From a checkpoint of a small mixture-of-experts model trained on Wikipedia.
Size: width 128, vocabulary 5397, 11.1M parameters.
Experts: 4 picks a token, a shared expert of 64 neurons.
Training: a variant of SOAP for the experts, 6839 steps.
Below are experts of layer 2 (counted from 0) of a mixture-of-experts language model. Rows are named router (the router's row for the expert), gate (a neuron's input weights, with its number), up (a neuron's input weights, with its number), down (a neuron's output weights, with its number) and show model dimensions 0-127. Each number is 128 + 24 x the weight over its row's rms, rounded and kept within 0 to 255.
Before each expert's rows: a language model's description of what the expert responds to. This comes from a sample of Wikipedia text that the model never trained on.

# expert 41
Description: Latinate prefix continuations. Word pieces right after prefixes like cons-, ex-, adv-, as in cons-ol-idated, adv-oc-ated, cons-ult-ed, Ex-amp-les.
router [ 86 148 103 182 169 118 137 101 117 117 143 188 156 163 120 125 114 172 136  75 136 135  81 103 102 140 129 124 105 128 129 120 105 106 153 165 161 132 122 174 104 122 157 124 110 123 149 153 156 117  96 151 156 127 140  99 133 146  88 164 144 136 127 107 156 156 164 131 147 100 113 121 140 150 138 128 111 153 145 147 107 143 130 143 160 115 135 132 132 135 104 116 121  77 109 119 120 124 114  93 109 137 141  98 129 157 116 120 115 160 164 101  94 109  88 130 114 140 105 140 139 167 120 122  96 145 192  92]
gate2 [111 141 181 142 131 130 171 115 135 113 129  83 116 154 123 169 121 173 145 146 143 128  91 104 141 108 148 129 111  93 185 109 146 107 122 113 164 145 118 140 134 122 126 120 128 142 124 152 135 149 132 134 152  94 125 140 139 124 105 110 131 138 114 128 129 125 140 145 185  97 107  95 131 103 131 110 120 151 162 128 111 175 164 166  75 115 129 164 152 120  70 100 152 111 120 152  59 137 160 119 148 139 123 108 153 116 123 118 107 130 131 133 134 104  86 125 137 117  99 127  72  84 137 171 116 124 124  92]
up2 [141 120 154 158 120 135 118 133 108 143 142  90  90 125 146 133 124 132 136 142 103 133  84 111 156 142  87  89 106 123 114 159 156 110 106 126 124 112 114  92 125 126 108 132 151 140 122 135 114 124 116 102 139 145 147 167  98 146  61 167  98 140 105 117 117 154  96 101  87 106 134 119 179 165 142 120 135 110 127 153 124 133 161 130 172 140 123 138 127 124 164 137 114 145 135 143  99 115  90 136 103 123 143 112 157 157  96  57 143  84 128 135 131 114 126 158 168 142 114 176 149 142 138 143 156  56 131 146]
down2 [111 109 133  95  92 124 146 114  94 161 106 157 133 136 139 150  80 143 147 155 131 137 150 111 135 110 145 126  97  99 174 125 170 129 134 129 171 165 122 150 137 108 113 127 130 144 167 118 111 124  98 134 136 152 139 186  61 116 108 131 140 124 110 111 152 116  63 116 141 109 118 129 148 104 112 124 115 148 100 169 156 153 100 143 137 152 121 146 191 122 100  87 129 130 151 147 100 119 126 155 125 137 121 114 179 127 127 108 110 109 150 158 158 146 131 163 130 157 166 153 171 150 130 137 114 121 126  83]
gate3 [134 137 157 163  97 113 163 109 107 123 125 161 113 138  98 135 111 152 111 146 170 135 105 146  95  88  91 157 169 108 104 122 132 150 123 135 150 123 121 160 140 146  94  73  92 117 146 115 165 125 136 131 156 142 150 161 122 142 123 150 153 104 122 102 121 162 151 119 118 121 149 140 104 107  88 137 121 105 163  72 152 116  81 142 131  61 125 114 118  79 118  75 134 115 156  80 127 143 106 122 107 108  96 116 124 130 137  94 107 130 118 115 112 124  95 149 161  97 117 127 113 106 123 154 115 148 112  96]
up3 [101 117 128 136 157 128 136 110 179 130 106 177 106 125 110 129 193 114 126 132 142  97 157 114 160 113 118 101 170 125 141 120 134 158 116 121 130 144 126 159 114  70 111 162 165 139 173 110 110 175 113 118 102 134 164 151 160 125 141  87 119 120  86  82 119 143 138 111 145 111 114 127 146 147 130  92 154 130 130 153 119  96 167  84 136 116 109  96 177 155 109 158 140 136 143  83  97 113  98 169 139 141 116 133 147 114 114 128 141 115 160 145 134  94 135 138  76  94 123 128 122 127 151 113 135 109 121 139]
down3 [ 90 149 118 129 134 135 105 122 153 160 116  78 141 170  84  87  94 135 138 144 109 107 136 113 127 123 128 141 121 131 147 156 133 108 149 121 109 114 145 142 107 178 110 140 123  84 119 193 127 127 108  64 134 119  82 126  84 154 115  99 134 115 121 123 111 174  90  59 106  99 139 118 108 138 124 131  94 145  99  94 117 107 100  94 139 153 116 127 124  91 119 126 136 123 139 107 139 142 134 149 107 153 152 160 129 126 157 125 121  94 152 135 155 118 151  83 148 101 121 119 171 124  97  99 135 153 113 128]

# expert 37
Description: Name-internal consonant pieces. Middle and final pieces of Slavic, Germanic, Turkish and other foreign names and places, such as -sk, -ik, -berg, -ski, -uk, Mond-ador-i.
router [126 151 126  98  85 157 104 101 129  77  94 111  52  84 119 179 133 122 123 125 153  74 105 140 131 166 140 129 109 122 108 123 133 132 136  94 115 149 161 145 117 130  97 116 129 146 120 131 131 134 137 125  91  58 156 150 100 166 140  98 118 132 169 143  67 126 134 127 155 128 134 134  91 101  95 123 122 128 147 112 129  95 116 107 131 139 124 164  67 126 129 133 122 138 147  98 138 107 152 123 111 144 126 131 177 109 107 150 105  73 139 155 122 107 130 118 108 121 114 114 132 149 137 109 124 123 132 109]
gate1 [142 130 126 137 124 152 124 113  98 165 124  65  94 100 114 117 149 133 161 123 150 128 121 154 117 132  97 105 164 156 140 131 105 140 167 151 134 129 133 114 143  82 127  91 143 142 148 161 100 138 129 148 171 101  84 127 145  99  70 115 164 136 114 185 166 135 122 144 146 111 156 175 145 124 138 142 165 148 123 100 123 106 124 150 121 150 112  99 170 139  68 131 128 113 127 167 158 102 108 152 128 151 148 137 115  83  98 118 121  97 113 121 130 136 152 105 107 110 145  92 131 111 130 168 152 100 121 128]
up1 [193 113 177 127 148  93 101 116 143  88  90  93 134 131 117 120 134 104 115 130 143 131 112 146 116 129 148 124 106 163 127 133 125 152 161 117 104 145 170 172 204 124 129 119 134 124 102 146 109 196 160 103 165 115 146  97 135 114 138  92 131 181 156 122 129 135 146 102 155 138 128 130 121 157 123 112 133 130 100 124 114 116 105 132 159 145 163 143 142 173 117 166 141 139 166 127  90 150 144 134 134 148 136 134 124 137 113 101 108 113 101 142  75 150 136 168 146 144 132 124 118 111  82 139 121 138 158 146]
down1 [125 135  92 131  82 143 112 118 111 146 126 161 133 146 105 144  85 114 159 116 172  75 200 115 100 125 110 126 117 123 112 102 134 127 107 122 138 113 192 104 136  91 181 145 116 152 124 119 161 128 116 112 113 163 146 157  93 119 125 142 159 138 160 141 121 146 137 128 138 139 127  95 111  96 117  69  98 116 190 146 105 131 144 109 115 164 107 162 130 144 133 100 154 158 141 103 158 114 141 117 119 130  98  99 154 123 132 122 150 139 148 137 135 147  85 114 146 121 142 113 145 134 127  81 146 152 153  97]
gate2 [108 147 179 112 121 157 178 170 139  88 111 135  90 130 159 118 167 134  89 129 128  74 146 131 114 115 135 106 147 150 137  97 157  95 118 136 140 140 126  83 149 123 145 138  89  99 101 134 125 114 160  76  91 109  96 100 132 123 150 153 145 106 130 144 105 106 110 120  99 125 140 136 169  69 158 149  92 122 127 139 136 112 137 136 113 123 138 125 133  92 120  93 139 156 137 150 125 175 117 154 161 115 117 146 131 109  69 140 118 102 121 145 144 125 149 162 116 119 138 113 127 113 125 123 112 191 124 164]
up2 [170 145 147 125 163 127 154 145 147  82 110 135 151 115  93 115  93 132 130 124 153 118  85 133 145 140 112 101  86 113 148 149 142 152 121 144 156 150 132 140 113 174 114 130 134 140 163 143 117 139  83 190 139 122 108 143 104 120 123 125 139 129 130 154  99 159  97  95 146  66 116 162 117  99 117 130 131 133 123 166 116 110 149 117 124 114 161 108 191 143 121 123 162  73  91 138 147 101 116 105 134  72 103 104 137 120 115 140 134 112 104 128 116  88 109 131 117 131 130 155 138 113 161 137 126 109  75  91]
down2 [120 149 102 134 146 108 152 112 168 143 143 114 108  85 125  97 105 142 140 132 111  94 127 137 125 113 187 134  66 122 126  97 139  83 160 121 116 107 142 145 123 132  79 131 125 120 139 124 153 148 102  82  72 110 114 117 156 140 157 109  92 155 128 109 142 196 132 139 106 157 109 107 151 132 154 132 153 126  92 138 107 125 134  99 145 150  68 117 121 106 142 137  94 116 125 124 132 113 166 147  91 148 142 143 151 135 147  99 111 141 121 110 155 123 113 151  99  76 131 166 161 139 139  96 141 105 108 130]

# expert 33
Description: Name-internal word pieces. Word pieces after an initial capital in personal and place names, especially L, R, J starts, e.g. J-el-ena, Lu-x-embourg, Lind-enberg.
router [154 129 116 102 120 154 125 144 140 160 161 143  90 134  92 100  75 142 102 147 154 130  84  86 171  91 134 143 173 120  92 118 160 121 131 163 153 134 154 109 116  74 105 126 114 108 162 141 136 153 132 150 108 141 164 144 139 152 139 136 140 158  85 133 127 113 133 110  82  93 125  98 157 131 145 143 126 137  97 107 118 155 110 124 143 143  86 135 154 139 118 158  99 119 107 130 124 148 116 152 132 148 156 143 115 102 115 128 131 160 127 154  99 185  99 167 134 107 155 160 126 152 140 108 154 118  83 156]
gate0 [122 122 155 139 105 132 147 141 155 126 128 164  99 189 159  70 146 137 124  88 133 122 108 134 121  62  96 129 104 167 123 157 125 145 149 189 109 148 132 130 121 132 114 141  81  89 118 156 126 129 143 124 117 121 137 162 123 122 133 100 131 143 142 145  93 148 134  95 130  97 159 128 104  40 130  96 121 138 110 129 150 124 178 123 100 121 137 127 122 112  96 134  96 139 113 130 118 165 163 127 132 123 106 139 151 140 108 110 120 156 141 135  97 131 147 169 135 173 138 147 109 113  92  98 128 114  99 133]
up0 [123 130 120 136  86 115 115 140 128 145 133  92 108 148 141 128 119 110 139 119 120 112  83 162 156  62 186 122 101 137 126 123 114 122 120 137 120 113 111 109 123 152 110 153 111 133  53 135 101 107  82 113 102 129 177  67 111  88 152 101 122 142 145 132 120 113 106 177 155  93 138 131 115  98 123  90  80 127 159 148 151 158 102 149 110 130 155 155 154 117 100 144  93 115 169 127 119 158 152 130 144 112  90 116 148 100 118 136 159 158 129 127 111 147 155 137 137 122 119 117 123 115 110 143 142 133 124 179]
down0 [130 116 163  98 102 150 145  96 111 162 165 167 143 162 125 132 136 134  57 171 114 122 146 126 129 131 135 118  98 100 151 138 115 118 142 135 177 132 177 172 134 140  91 107  81 154 138  94 121 111  90  95 147 174 130 118 111 123 146 166 123 179 128 114 145 115 137 139 122 138  98 128 132  94 153 134 140 170 118 100  78 119 120 150 122 109 138 132 103  93 163 168 129 104 112 122 152 131 142 185 115 134 146 155 126 130 161 158 123 111 121 134 105 120 118 142 159 129 132 105 126 123 155 110  89 135  98 145]
gate1 [151 172 123 142 129 150 109 127 108 131 157 139 116 172 106 184 128 177 130 151 124 104 112 106 121 119 113 159 117 112 157  96 148 110 142 136 104 125 101 145 123 148 124 112 124 126 114 123 133 181 179 130 118 135 122  76 108  95  85 136 118 153  73 139 136 117 160 142 159 115 159 116 115  87 118  74 117 109 113  94 116 134 113 142 108 143 155 146  83 131 143 169 130 115 123 112 113 162 160 130 130 155 142 103  90 117 142 101 165 152 136 145 106 113 167 116 109 117 124 129 121  73 158 137 171  94 115 146]
up1 [123 133 134 169 133 128 150 136 149 141  97 115 130 100 167 160  98  94 101 156  93 152 113 141 105 142 168 113 138 128 126 127 149 122 144 135 140 136 100 131 120 104 141 180 126 136  99 165 161 135 151 103 127 120  63 117  96 114  99 170 141 117 106  65 105 172 108 120  99 126  99 158 112 127 104 125 123 140 133 149 129 109 161 114 120 160 133 114 101  99 145 132  92 150 121 165 137 102  62 110 112 162 146 136 146 154 146 108 130 141 142 109  62 152 157 147 144  85 106 111 121 132 117 135 138 128 124  95]
down1 [135 108 145  87 145 140 197 105  91 200 124 129 178 150 115 136 129 113 135 142 125 121 146 102 155  98 179 131  95 174 132 109 156 129 128 152 131 176 130 126 114 139 128 134 132 131 124 170 137 153 131 151  68  95 106 115 129 118 121 169 137 135 137 121 107 131 118 109  85  95 159 166 139 108 128 163 106 118 136 154 123  91 119 136 100 136 125 136 109 136 135 147 149 133 149  90 144 101 161 152  82 140 118 135 161 135 161 129 160 127 123 122 151 138 126 106 123 111 150 172 147  96 134 145 169 162 137 121]